Weights of a small mixture-of-experts language model, trained from scratch on English Wikipedia.
Experts: 80 experts in each of 10 layers, 48 SwiGLU neurons an expert, 6 picks a token, a softmax router.
Below are experts of layer 5 (counted from 0) of a mixture-of-experts language model. Rows are named router (the router's row for the expert), gate (a neuron's input weights, with its number), up (a neuron's input weights, with its number) and show model dimensions 0-127. Each number is 128 + 32 x the weight over its row's rms, rounded and kept within 0 to 255. Numbers have three digits each.
After each expert's rows: "comes after" lists some tokens at least twice as common just before its tokens as in all text. This comes from a sample of Wikipedia text that the model never trained on. Tokens count by the router's weight.

# expert 35
router:128108090123153091166112160139115187171120089125075139132124145146126141147148170122118124103108136144140149122135145114121186102160161145141112119088151151102128148097125164159105091117161133122180199125133120100143191131130170120142059124167161122126203150148100096155124098166182134083095141140085157124105116128128145131150188146107162147160071119095079100114092107119152096162120
gate1:150177092170175156112068140102077117123105134110119051073150119159140136111117100135175089101160092123079084140073177166146084168174096070176133090120119153144112102136071162175114167127076137146171121214172131074127089069089112119205094098049115190099116175135084129112100163142137029104162128126136162087117129185109173110104110157162100094148124140152124114090117147108121115145167
up1:108114075189159146122127104120140175124137135147106180118120099122077132136126103198136101172114130144120098087156125118157111205130167172122120154123124096110147131159118167104106148068155108132173186138150127109127112136156099072080123063114119108116195139120178130145108170155197111145140134138148092135101135151123134115094088098091140138107124158160185186144089110136225171093162
comes after: " to", " was", " and", " a", " he", " not"

# expert 67
router:110149137104112177062116088078150135131095157172151133132061198127077090111174118080154102145153127112083142166143135133086117150117173053146189179101208145150135160110126148088141190144124103156140146125160131088113054039144112162172112139152136181111144128155149102078118182108140081121192143130081088060099091107106069134159159112141164192137078113120090120145139106143092166155117
gate0:117150094060083199131151160125129160101132137077136132122137129153153094135146133143125186112125117150122139158177127143121149154138134151148113122074114203140092094124146134131113121093186122042151118167080119166129138087127135136153123164158115112087156100103131122141131128113098151080146078119134141134141133145095160092136134170118168172132119155126102148126125115131106139122141
up0:166124105129091073107187163126202158058099118102088149137168115127078156070105139128136128135110047112118112139080143077171132169135102125126118143128174109117138117185097092099152132097140113118130107120135096088080108156137146076128152104153125091075101175116128111106138136107196172137090138104096160152152127167086158156086153109145116080114101071129122151115025190115092111103145
comes after: " P", "200", "202", " p", " C", "201"

# expert 52
router:159118112134130198102166090087063114093104116175180128220156146096174143107097114135159084172112091106123125151113197140156105177157143092102148063125117118120106181152125158095152121152113154106198149148088155164094150089195194088128076121093176107147140109145110182167145113149127169144200138187097084146122146083121085099113118134088126113118117145114182169147139106134135090101125
gate1:124126081107131128107154112104114153171130110072121126124138129100131153115129068123102194110126154121143107179089119098094182149043084133136056089113136138117152126103100161148160119092120154197165159077042131159077176084100143138154102131114128134113133074184124047160161096138122173150108155144125111134146181134161116155125174148089146105121154147149091080133108149156121122159127
up1:110118114144144169139133138135128074121189147155153110158080122090146112105110134177115123145119078170087144127138137121150182115138083119083181148124094112167110134088180127095129135142127178104106144168158182162135153113122105107102090132133126104161116137137183139131169206107085086176096111040135153166137078076106139131145166113103130154137161144104183129134135112114092116167142
comes after: "6", "1", "2", "3", "4", "0"

# expert 72
router:128111114183139086179116158140101141120133083154081143105088157134127135166152142136156160164116089078094113125162066082121102112120076140123122098127153160129106109133164095106126135100110138188153101141116162174072147106132139146100110198133117142199130099166135160099118154119155152173137179181129166106180135088142062154126131135069142153136173099122164049136157126133140142176113
gate0:153119240090127133110167135098120147166137132155074112150082144125104074103094125054110121088108086148128108107054152180169107086085101094146064124161170186074129106138130099158139111114118151135157072194176143182099100088095162169154125117102156111117118128126109102133116106096126134069151151146130126142141160155095135101122128079142119095089120131108173124073066152113105059095110
up0:069121129097108092091093107106162076166086070117137172142069152105132114146095230133183116166160128093026118202164135046122125132103142122111134085144131189130161053095106102107139155098108090107136158131124180084107138093125116164077177052077144121122130155118122111105130149144105134144131097191124134107162125112154125142123101119098139115072130150074115156168167105177087110165114
comes after: " ", " \"", " (", " sub", " re", " un"

# expert 45
router:084167058103125186133140131119166161080099118177116119146127137104130107130154129147157190142143167085116107167136124108103101149105147135092084174089110088071115157100129105139153130120206053121114130079084115108155097115132167088158105142177148154140154133114155164101150126129189095127121149101128037144089146081121159163150096170079167156138096087182161126115129099164162170114128
gate0:161158098145082061112139156076144150134156105178115139132071148128176101160169182063143121071159136161150156127127093130043144127139050165129155150086114165111162145138135093138100124138121180060111096104193026109087094175093109138071161090156156134134106086090143109101143099110144116122094137116138151148165151132053156143176091163076099153200108061100185126097182055168187120142125
up0:196120126117110201146186076146099109149105138097116146122185120128127132135137118160087110115158037070137113166117095105150118165113117127119122129110122089118116071200085097162113147083123094138139123132058072095101107156121062093084099206115165103118155185167172115117111109153196086084138141136090104129046056151135157128126096124122134068071114161104166137160131170120111180105164
comes after: " |", " ", "S", "s", " Pe", " Tre"

# expert 6
router:127118119107144110118134156166109124114062084108214093099135104162057137091100145174186139100118156155180104127074153082117113139116139160112101169146080115081128113123130178169118151078135121124149135117095147181117123145151143128100089108076189131144111108131183168115144150114161091093151150115146139153118161110078137098115175100091114226142135106056148127129169038161127111153104
gate1:099115098154145146197126102149144081171185149149150133112189146098125141121109117146161111153168098151113132141111105156094152130122142190122125102082172100149124140188134122128064089152069110108095093167222141126138103199160177142145121142106161129130169110109113155161166172097132102162178128132142063143086166114168133111125182071108193154162102115104153157163138140133175108132078
up1:139125130153147127123075126165121113085127134134129162103101148121128123103119137080109115132130071168060144178100134090121112074160149124111181151123213163128150126081108146159129107147123137172131117101124154143138174146108117085160113086131108134155106107097133171121082069141158060076186118092134150165141128182139092124144146153124114082139096192124161161120112146159151100117075
comes after: " on", " ", " in", "On", "In", " On"

# expert 46
router:096160094086151124123129124112160102113187143091104143144133087095147145120124067121162150178141107124074110128164144115164090161083105097146104081087092109130157145142156114064138094140138109093176092113085152152170114127121079161115136114164171149158138121133117177161094132164078145208061101135140117107109079154092159137166125177153157085141133150176107144125062083122192142091103
gate0:161135153090133131143178078185155137113061140072103141163123145133143163180103183101082136161174156095104099096148106120116112119117166154114141123139065123115131088139157141125151173105161135091147119117152124165126151178142119111176080132170176160103134123112119144106137115167132094089147076130144185114200171153113093117123099122159128143133141157078158126132154154183138140155085
up0:165150130116132093107147120135187110132084111174121156115130118151118077088122115095115135140125111090099139083097151119107097144151147152132069088197123121126144141125116134137117162109169130141094168188065142123135138154143187158143080111146134116084119127106137111147119183112075109066104130072111098076181140168124161089121144196106147088119101144187166122136101132113202177126049
comes after: " of", ",", " in", ".", " is", " as"

# expert 31
router:125139106084140155160144155128137118075135089153138088102128111145136109118119101127133087101101095102134193149121168117102087181051152097153188154078072138176144173133095168111095136135139117102094083108138141095118140193146150084141114109070125130157128121108148127151134122122116135155166164161114121109117101114170142116185074140140070119129132135078068140139109087068118169078141
gate0:056165139163152153129134114120117123071140113159131086123129091148105176136070097045159114116120142084131113063172170118133130144099119135148163106093143128134111132140056091084171128113092180157157099097105058136123096169098134080122087120105101123124147169164135082131151124112123117188130136120074170119146132129131123150069182150159132152151129111145124060128103126105086132144121
up0:137091156130161114112156109137137122103148165108128185091105169172144170118138157098162126114112170126139195138155201121143131132149079173149113078140150170137088165113101080120106179129131091197115124095105140138123114121154132142098136150131094067099141133121110133117109121110152092132170110105104141112085104123116130150116093159199113139158102106177114127113130154100125110177072
comes after: ")", "0", " —", "1", "2", "3"

# expert 28
router:152130167131178167092149150140165175114119156162142203155131130103140126128145181132154162151171211113092096168215129147101050164168102140157139093110065074128144089126122122154157149089122088114119168123087124165140097088141120169200166112171112095143146096106116114061109127165107117108141160170147139132064186099113100130173147102138119094098141116130164094115092092129170145085087
gate0:154183111118104174132078121119112146090085147161099204132136088144084154155090093105120118091137171095187157169179127111174067131141103148111137128128147123148106071127161069140171157133169134169134113108092087126088104136193144111053142158173142170138051111143144111141100123156138168087116060107134164179155109190138092087149152100058125132149090131128140137108090090111205134161091
up0:143140101091033165135105143155164150171076142150163041076145133113147166113179128150149111155128162104183149111138115070094138198085111129156162102090101120147143039135155136130117078122119141087100071127189155151181140137118138145148119110106112134132079108105169133189196157109112096149133096135123153137134130155141106146146121145177152085065137076059082164117181111105088132166154
comes after: " |", "|", ",", ":", " in", " June"

# expert 25
router:104102089115156168132080173177106193167077140162131106167063140156139152123135119115146152116149157143181124137161109126142165099142162096206189125072024142154091150140146140164155103096174175150133157127186100098121142123151141094181084135184159136133124105208162149158108101131167101071224147171189131145114109188167082124119147138016149098073084147121098151108071130145135077136153
gate0:143139109150097134063106128148098103116067116150138094171141090076131092041149108163116148192111094101142132148177145119136136162123121137159113124129192092130087123155135120161136161120066068182125147103106066156129192092125178164134102137116106126089087117173135115082187158146070111087120150129107163146080120145098118099081044132105149185168141137140196186125135126145176136181090
up0:083134141168120122114098126166133095134122190068129132105140130123122122137107164119119151122143140121081106166178194125160140151149126078147101162121114128127170124152150123113167088104160116184077111101139091100138154159159104124058136168138138103099080170138137182112094191140135124125084096108136094097096124158190172091164120119124085075140074130164163151110138203092160139174108
comes after: " was", " to", " were", " is", " be", " a"

# expert 22
router:115113142152129105103143142131102151154113099156123121129099129109122194044009154147146153109039136126154123170147148105113167103111114146082106180192141130079056108047117110158154099128075123107114166152125152160133114126079080161058128145093096146078136111165117017128131151123170101160132145124079124060174175125096157099062154144146152166140087160126098133135133168114099166095139
gate0:116120118133119060114160153144134112135156093117127143112037072110210108083154131114117122102094161166095148155157069169076113171132157193131129096111117139131125137173175158148123026151161133089121114067130196144155144160124152116139126125150161138181149158143109110130135128161125123135165137123152110105113122066129186064141142102170086149126153114156132137112103157143160121097122
up0:115126125131153179128119135132146097074181102126130137136138074123122124103166117104152122132098124117119143119079120091085181111127152112124166139164134156136121155129128085077158113125169106111135152123173131114129111078129147115084133091137143145099119161105126124091061122160144144126144138121146109153109100130124149094137113133197109155138106148140136168085185136049181150148203
comes after: " |", ".\n\n", ",", ":", "-", " \""

# expert 18
router:131139170130107163164162163111104081116110124127153129146100108158150082115156095156128116136139122131127076159082139095124157137125184080102148133183104108204139144108143162064102163173104066143142103089100129126148130172125132079097094110108127070132100111139124153096126167095171167123125167162142134172145095109132128117096164145169127102161116164088150096114140104125144047144136
gate0:084108143132101145136113183187116109143146152142121167142138177090128121151119122165137057156102138127111171142166123127149085165159123163137101124117108105110138134118154112168166131095121143123138101122114103111091208144131099132163090090094099120133161120061133160170091147150168091136097156130162144163185159161138139156167142133177049179133126134145128092124117100108138073131185
up0:076136157153119099134123177131111108128151154143187150166141148121143140115109098161156097145099152161088148124145150126116124069085112179134128128103061139138076168121199088153144168120115101195117135088136153070106133100123128153128126126175134064150147131114156178116110103139061101141153119084031150120082099081136120139112177111135153042098128104127100118124172140143119087118101
comes after: ",", " (", "–", ")", " S", "cer"

# expert 24
router:054120099097097148106111189173085142132118115064107138094121155099127113134127148116080141097072086146139130182123171086118153115110166129188123094120129170155168123105106108116077149084111133132095051089083126148162164127163165137188165128103193118113121077159117108154085119086140072165106116142134156177138138148133092161115126105113137174103131134140108159129185087102132166114076
gate0:174121221100121129106035119140124081082155137167103167115108115115154103088123174149093126109125086149085130167118162137138157096159198146135099123147106164110162146134104113130108140104169106058132046116171093161122141098082150104139147132158096130124155120127159126135057145128122154048113060122142107149079131112074136125093062147114122083126111128118137137106210083122043206126166
up0:120082079105107057137120130093163176070175162144118125119137119106097164149130046165157144112137102158120053095124184149102160109095223086145163155103115128087094167171136069094150099128167127120154130142069139171115197104174151091131117107101121124124139134131151107141122181149146141128125128128178155064127080164143079198150131110068145148099143090117140140108070150087120171140114
comes after: "-", " (", " |", " •", "\n\n", ":"

# expert 58
router:146115153142093127166140061147073109128098108176115120150170109099188141095145089164118164135149062070113105143154161155162107108111113095147155124111129138133150129154165102132098117143105104183167112134058178109166074144101099148111112095107164093152085095071103110143150076144116124087116090151163167116103064151129177079149101165192062132122121138112164059154145098195066105158117
gate0:131110091084139161154173099145099079136143105060114111070142107142143122202164141120144139098122161109160131087104131163119169130095155131154109106087132113088129159128089140170186112133137129104149170160128139141094159132126104121120082207126130115159092185169094083094149111106133199164142137156109110105216151104099107095086119093105126125115116136107132100154191101180168106069126
up0:188159061135113167166166149146107164148089113154140132132136097122134182161133055120167117056115152114119147150132115174070148130107159145140140052183141116147074189080097161147118122118194117128100160084104093125099134178130120179097160135155090137169161097086100175150100128127147131133141152118183093104133139142122071133118141162129108033093107128110164048127129197129169102189091
comes after: ",", ".", " that", " and", " but", " this"

# expert 37
router:124083172087181139149122115182149122072121132077164165136095092165137081117108100100096129086128061107121124123135113065104100171121139087124064140104171162137143084104167171101093157133117167096123116142108127110124094153111150076130153164100139162152133071155127147161136157169120122173172095160107158126164156110182153066092094106121118082126122136138147103143120117080144099097087
gate0:058155157109117180144073096146156085148097124112147169191134068120180150132130116128138137185151090125097106103117099127130111108087087131128096158119155122148156129139115169123122111114184156111111106165131132166141124155123135197131200192136106114171161142115168165106138153140161122135105137166152114097112125153177130147120171138178165161128170089109150147139149112069097165070110
up0:106165136190161193132117125147160094170110087089104084149071109134101156171132132118118122148134130141092085180102158172111149105088102145165063141160163111135094155170099129141117087059169176086144183164025132164115131053145180158165179205128083092146154139120128098114152101135086084065112147145043090098108079202120121127136178172145149163150117138134154093134144208139115123132135
comes after: " |\n", ")", "0", "2", "1", "\n\n"

# expert 53
router:155131061118088153084099163104092115141135103114133126151109118101176112099107098138120147152055142129129145141119119149193110157125114130072068057052160135099148143176075130139134131061111139095174216122133165158132108107119111094110153194114116067190072132158164157157122128125056063110093128112085138068109160161131171096130199178125193136179172114144107173165140171113094129123112
gate1:167183099146087099125097102140118118167122112163097156146202137073123148171119131160103142134143104109091144154136124151192108168159095143150106104195168161130104167107101084181145119109145143109111125079110091127122146085193097099155110194153099154125111140177152181130092122122151145165108117136188083204072154111128189153079151176105124147150152142093103119117116091133137097119091
up1:178126121108184124186213154120131157146199096126126106142181143112167097136109096158140123132121133072134132113113137132144097118072091140126102118125131125096149096174135142124141178068120114172137189190124207081101153095155130117143148164115173098153083102154111062110113167141164174140151100075113135101134091164106164089169113160118088091166107117129172129117188134124137151098120
comes after: " of", " in", " to", ".", " for", " on"

# expert 32
router:130140059144073099105058162094156150154111139125143144079121132134051137148131167146063112072149186139175126161109169159125086093092093118126143198192153131110106131107115124190126085158110115169136149113156087097086141177140183121164141101219128125123142172154135126094112120141183138162102054141129086153142168153113100183147140177069141119151107185136132123121104100171175176150126
gate0:183170164144107113100127125098118105156121158164154157122145150107128118100129130194144065118130045150144137102124140099151208119143061153075119122160186105126191135096157078161080190113155120111088182142157138100131072135123172119156144100113123106179116149141104156097164153212151160195137088158092123133133113102176144121157126191089156088178126189135078108073108134111162115139050
up0:157110173134045137176166160155140118154138127152080078162158098119103076134131147044145105106131125195149136189159119098126105138129172108126093165114105159125135140094179173136168067112122096067113173168086093110142115167160113112080161134161109109138060121133138137126170160143192144110096088133062122105112130150169129067143100155137130080100109103146115151117153193113121130101144
comes after: " the", " a", " The", " his", "'s", " an"

# expert 0
router:129107114186088184092126091083122071132169143074138157081102147159095144163129096091157091172141122113143157131138109118104124152105126073128148153165104105069141141130149079050128134180130117116084076125188134161153098121140151167048175190118145134083156217124127132124120144104093113109175138146122113142075104151142083112112085137159167106162132113091138159170117107123169097127167
gate0:127117083142159120193106110124064120111103172120108169192123174114090164085147107193115166155142075148153181118131121082152156108128115150115104170111179119180149148148158119117138086146169133145158134138141196157118159161160120112129109102150137141103156128145139167142191110132145180142196125144071129094094084090063109136147138117137152095106124093124105177115124139140153140134150
up0:133148069115153125114147157141197128138130148100174166125120146085163137106103210073155176104125149210140117071160155140147143147128141105137170137101147135133094155114166141193166139098185123060106109156074139103120119137129097111141129129112064098125107148076132150146104191127127102109106153123075208172147113116126119122068130141125157066139093145119182116163216151156120069139086
comes after: " B", " G", " D", " T", " C", " |"

# expert 4
router:145126121180128164167156135159157078097100129125070131174171188108068115149129096124162166128131120148087152112042102118085168134193115124159157145108095174178153157154156122136167127105117141124148187140112165200150153100095109117153170109174167148120212150161123131116170114121127132137177102111180123130092141100145105089147157144072143094149073152091134122109177131157125114167219
gate1:064170141143116156116112137096121143016144134136139115136152109167155148157128165091138100082088140136150160126117131134167070183117081137086139110131129176098118079148110106093121101120133091125121142136188090152101123109160143072160110196133109125133166253128142126092147079093123124148125117151159141148122084223154110140099119196140112111143138064110114147091164164051087116131084
up1:165122154121137138087075147074118140093068180147164133182127116097132109110115138142077088109128121146097096176066069143153103162094139132097107159187138097143137110101102103125145102064121141152123102122162085139105077104140182105123148113146091148080150099114125078105160134117145148098139171089066099140046151111141118136127213140111097141117186158098148110082082122094130166190103
comes after: " ", "201", "200", "–", "202", "199"

# expert 33
router:138099091128149148139138157145075209146111110157079129114140139108104159062133115104121102161155139138061162141157111150136061160125142133100147144100152068146114104186138157149068120100167151140137173079176088141098117110174106154147174125121120122095147087125126109140071084191139120080109181108136062173120107116118150149171167180106094141144115131071168106125106098172160142106066
gate0:162125128150145130071154135093145143161233107128122162111149145180137095160158174144157156173117076178138096139198091137127182161078130161156122133117146108107158102048099094107093175201134121111097142128137097111098189099066190089083153144133122125115115127163165136119064125127141094148143114164078130154125070163068123074120117172167173150162086196126127112110166141106114157126132
up0:150097141149092133116110162147149134154150169124090052128122141108061108188118125126106089128146143085170170126176136129140107102065093145140048139145078184151157161132094178144157083138136176057091172154089125122145127169112123103121113149113118135145095135178154131157104123127140160141116170196141114140109166136135103164121126144144120108093159113152144109139144082163141129102128
comes after: " ", " (", "–", " in", " to", "In"

# expert 27
router:173065161112088138114067113149088191168077126076140079109124086132071185084067159159107117125143155080158128128155138123134123112199133163146149092144142143081082063177146132154172127113110152126124135186079041126129097071122145131088130133115130132062102167151158123113138174199182097140131142182074127145138146123107078139123118155102128136144137114158101193070091168109177155155117
gate0:111124133119109119191108129150136092115159153177086139137125150109115144093160139165159168060158168108131156066124124166155136140163121118109151169145093120101139155126142133143130094139150136129140135148094106111140106198134104165145059128126081136167157062121088198155151164128162167126143177202056121121059173074071165167147157084156144121048077093076133127110126168162167070171139
up0:110137061154177150123145145142167130130112106092083111154155146175164095154142112115096195096173148130131126101119087075148122141146125105202063108079121110191173109143097138093121220141134096113160060137144107144169123103166161125137132151085170128072118131139142189107126148102111149155129171133118182137119117131161138171078132118112114136127144094152144155114194166115166117144152
comes after: " the", " of", " and", " to", " a", " ("

# expert 61
router:123099164147139155196093087152162098140099154141064142093122133170118121134108139094155112119055107138195129167131129092126166105183118118140105179140101152120077148201136122112149140141149118084111091139169207168124094131115101178124107103108129099167159063115095163116076137107135131133133093191066138137109119118113131093115146112146083122151144121107096186149091096137149117138147
gate0:106103151145091194098121152080079159103133176123129188135114165148099142156100103125131113129121132173120179130109092155128083168140161048084185130143168127125152122129124126130155110119086131102162126123139109166055154127117156148125185089162114085090214190133141132160128137128092137136095157149172144120089175161055125126102148144128154136059128121116091056092144146139114142140154
up0:125128148148140094119080099169119113108140115134102098142210143109108112126099097154133075165171088112086152115147139152137139161083105122155145143152242105143144153129107172109130205126112082165140105134116162178135125106158117119071097084068105111128122126132169114103125157143116175107104109155135153128109056114079121140150078100163168070163118134164092163115102124126110084212149
comes after: " K", "K", ".", "–", " k", "k"

# expert 34
router:138183105163181087132122141146096172111116169133125138088160130106123144103113122114185125051150095127123117159193106112195076097145170162173177128116165102196125181168135196186162092145140130154076167115132148112136096163127151147125155142191099162122128122160157169106107174120149162123117120079091090102082121157159091110130136171151176075127095116110073108115164126089087114151045
gate0:226086147141072152152120131131163131099152127131089161186138098131136112109089074095126130133111120103157144150147165117069157125107121173149154113102129104081143143137149128167127174122136177092115207190140145095147167178140146086190111155069124128143138081166157092143191126145128173085115193074145102101052187135110115107091092159185143113107177118104102064112153096147141137147103
up0:084093143116143091147126149160141123087122121158189143143072123107102124086112134105116129096159117105095093097088068080163174149135069064129166118149104139156085166121202172077170070132118089128115104151213179141157101104129165096114178125144146090059098157129140135147066103110195111099097158131116112111187066127160111117131181077118112122104112094103113156165117140150154103172125
comes after: " ", " to", "0", ")", "%", " that"

# expert 76
router:155108101100108134121140090085142159143059099083099071121101135151114128104087164167151131131095092116209113178142215139165147086135154132112089116160129140064133111110084115157132061137120158087122164156109162105101124109065080126109141139070074094153073090114088083142135130113093128139141111086096146061131175170122137140131138139140098153109119172116109162145119184137150115117178
gate0:163193091124167105124154148167168111107058096119097134120138159105156037119149126120133092122116175172152153191137050079121077113156062058082108099101072178128106176124091056111170133109117130146110199164058125151118174123109162076112099178147128074165114108108123183149153068077096111080138112161125093084068118084130168100174148129160136137158177130105113118129154101139114097115122
up0:116077133163042117141133097069069106134176097156082136119181108132130130142149060157172135137139179102130126159096124101096116172115116113117140114118177142098180088145119090094143135130160071108157051117171133092097053161133099143109097168148129120123090199152158147102116125164104177168116112116102172114090115132119130084124125145174166162094159144176125161148094124151089084120146
comes after: ",", " by", " of", " the", " and", "-"

# expert 21
router:153099165122160124096120111181118154137078138120093137089058161182084131101108145096128161091181156086118118092156152090135179158137107133115135090156170120126108153156092211156070131158124135125081152175199165112153115139096026108106150134140125129109135137104171127116174108152125168202118079126142058102189114087179135152040152123121124107153119093143135108152154098174171147117147
gate0:134143119128159140145147151110132119168099114165157140125102164122111154091160105137141100084123140121104103076129177046046107160121095127162163060104112142186125186103149193119093154103118109110138130098107139100123091105092116160090060146128119174116185146086108142118138196130145151150124136162118174082137132112132120110062089191061097129194138105048127151183108125095047195081114
up0:161143185079168143167090165127157164145140168149188146143124119132170121124124165170139152088071185154125128105147137130131097117171110153115078129137147101138101128110119180090105102110131059174131145160113091128089114080122148128109162116115086142147085158139165088166093213111142108105106180141190134083113165122067106117082144160098145201132147154101145144127137164156106135117164
comes after: " |", ";", " (", "|", "===", " to"

# expert 29
router:150158100144135102120151163189121103116087100109104144108076141115113078147121137153116093152092063146149122144151129127108093120024079091165110145196095082173139098136132130115079111135107103075130130123197141140183147140131178105135148095140169127122099129168091157144139159166149166159091100152091133149139141123101153138135100125115096091069089115172137162153132145145116153106112
gate0:148167130145119115119137126141103083127126094116101131082116115161086113167083155116141157101107083126180165064154156147121132130091191123148142081162130128112136194136076148124151194121125081084109129129121172109142163132092162147134108095098144155128082116109134124155120074131157144152173103115134130091117100096094129154092077168150127117177131122078120075144100126188160156139112
up0:109113189131171157139138123166132113115156132155189149108168050078137098099110095104099134126097089173113153109126080112138135118135150172159125134056139106171122122113133143102088127084130147169148108157186111141193081151141126093170213141102158134087131120132088113122146120182174156105105196143128125099120093125124102148148142123120144114120114127120145164108122082153095146131106
comes after: " |\n", "-", "|", "\n", "\n\n", "===\n\n"

# expert 66
router:160188126139111183094219113104143109149132132147119106149128124121137125179153153167147100115155134130152134138186048087097106097063127090107144078080087099124166108096123099166147138076145105186095108137132082116134035164113136122115132143147124160147097111116139066148112122123152086062144126104115108111164075157153140141197053068096112099122180116170047140114114104205135065133175
gate0:091097169092144135117149149107115145121086141112118138049171129127215080103145126131145109146104130133081100084101141128112150158126110125123161136155110096133088088109191103106141110147138145106140144102102143103108159100114125099106089131126160128196224134106105154130149128124196087077180140203135111119124113142067093103136121088171139130148188117098176116133156072172076063158186
up0:148147088126139111164118048190097148138111111088109108160108122110173070125115148159100113143134113145162114141090118091147093152130142141117125139121110139129074186152148168089198099072066140147140148145163173109141120103149152121171131079148110138134117128097175162096099058155164136137140150141134125074079061155138113082107144148149092163171148148191159168128121111133148170174082
comes after: " ", " of", " F", " in", " and", " f"

# expert 54
router:121106095146123197074208114131150144135114156116129109126143121117177134151169118152117137163138121160118101142091065131176121101181099135066145151114091148136104125106130066153134152065165119157166144089177144093182111148175154157139097154136108114100174057100152120110144149096140127178133201165104141155044107173140101106111127148147141096137140069071129157100132086096120121110151
gate0:146187095121200190125111099115121114075140131129122128155109179175166118086147132131099074105121199170139125059157120148096126143145116116097123157135183119133108094132118117102159144108130165143140098124145074126093137148137124126150125157156096148107136129122104130160173112095129183154127123106105100190110209173108160106117157113157157089074167114184103186101176160090036114105163
up0:053137121126189115172113071129084101181078115123144130074144142154177095087114162081169095209143104082160136146158167178136149106120176126118177113132153146121072140118141166121158122125188172127157098125104139107136152124113136161141123135119140125149128085158119181135181149166094109080117129171107070070140086126160140064092178058169111104180101122122165107172131166118069085135129
comes after: " |", ";", " g", " was", " G", " were"

# expert 70
router:090172062062175153101116091106169108161119144092136148113167124125124163139175081078160152085088143124117096183138135114111151141120140094179128135083061139132166162091111099119113104086140118129158137134080146195138108110120160161129130083163079162117100120134138122119130179142156073147163201039138151120151169090128136109150101138135124156087175059102105085073164137137107153155091
gate0:039064163109117100127203139108100161107075156124124122112143106151115127140131090170105151172120158146062159115094199128146182106125125092083158169128139142145138147142139126094094128084046156166174067079140092144132147155143137113098179096146102138122122145109126103176152119139156121177142147152150099127039172115155101136167116126092124152074139162138121112117148083140139112133146
up0:078106124119090154136180060092098174118091129160118132076120120086116097086075096170123124098125071147068153146138130090104162148122191082130142070106095150164157135167196114128101185084130133205100093110119163140130116139143185153118122129139139113090132091177127099134125135090138125124171166173022159088143083136096086155128132104121163090116063094081132096165077135140151139165196
comes after: " ", ".", "′", "–", "°", ":"

# expert 65
router:137119109142118114148151136106191143148079124057107115072107137126134112194104126070110143089134072113077097146098149119138136101139198127092101149152112117118095128124078142115130172122157110140121075168138209090132126119103070138179163157149149111157110112095105198101119128138141119163111079078157101158140121105150121147067165133092100068151098172110082147141041188145170098116119
gate0:164146199165072119128095090111175113054080129065147126053129149122094109127159099162158099148107117093124114059174179087130121085131128093116144110084153147160126112115166126093128136109142095176090118174119138154128112122153131113071133088152158102118133088157112144122047152156145135148161121125129108110184088056110121219109121149158164132073110148158094147145105140113137149139158
up0:129114070145139151137138124144103125162116141106139244145162172106099148177197134084156129163093150109073083089181118168128112154128149111082164073164185128131080143175124097142151147098124146140146135119120091129111073113144091189188107069057094111089077155140118152145101155183086142057115131066134168179130116144156164159146142151119127110152120151174130115164192163161192193186113
comes after: "==", " |", "|", "-", ".", "==="

# expert 56
router:118096112162126078062103172108100105155123147142172095101143158082104097146106150120142137172162133114124119122079133116126093092128164114153185162096106107092133176088153117151083141172138076089099221113138128116151137070183093079153136055078116118161087128118066093128120159149139098112133129089130183104181127175167042143173083119109134156186129138107127139171132127150069185106127
gate0:101130079147151079140155162128177125110050094173155088123106112124114113142091135139122101182116072085075135125111122145118094103136107079164096236119103104117104105121044130134123157141099105115125117089089064160136149098145075131115076127094086157090124135153126137139138123103142138077149146144107136107090149095103156149147078139138092144144142174161144184158157064098086158118096
up0:104143060088132120105132113156055088146127172168167158094094112083163177223154074121125112101141186087092058125044158150116129099129161173100120162105156146114109139173139119097130104159138133065147098125143125072092157103131121104138075099158148164193114104098122164127150064119127174145097156154145108107152191121120147123097165130153117114099156103166122102163135126157085120095116
comes after: " |", "al", " Cal", ";", " Pal", " Gal"

# expert 7
router:151165096104132122128098162133119181140139132061160153119127159129041189110142155134093157067162112157107138154139121139114137182081117088113151116171132117145138126151130075134059095138124053101089144137142126154094081136089079079146185121175110103048139113077147130135138100111166095168123141082139166132120122140111126145126109178085151075131161170077099083177139115137223162159135
gate0:160128073074172199156120125110132096061164138142137170080115142115088088135083129106128079072103136150182133164120091108107111188124143115137166131141145128111142120137155094131171142070171132109101174122094089169157111173111134128082188144136157144110114149068103160138111155155120090097131134097108148108085131087114139107139162103172112075126143107142157121095157137135137119192100
up0:183110117148081119139106076157061155222097109132106153161140167138123158155180182124134175117124174093066119096150112189081132080139126094145152097177079152109126111170147125126103162151130118152101123173117133102163178092071096150125073103138135127150163177205131103108080152200064121121110089128151105030132125186171115115138106134083184103196099081152073171127103106091154112104160
comes after: " the", " a", " The", " first", " two", "The"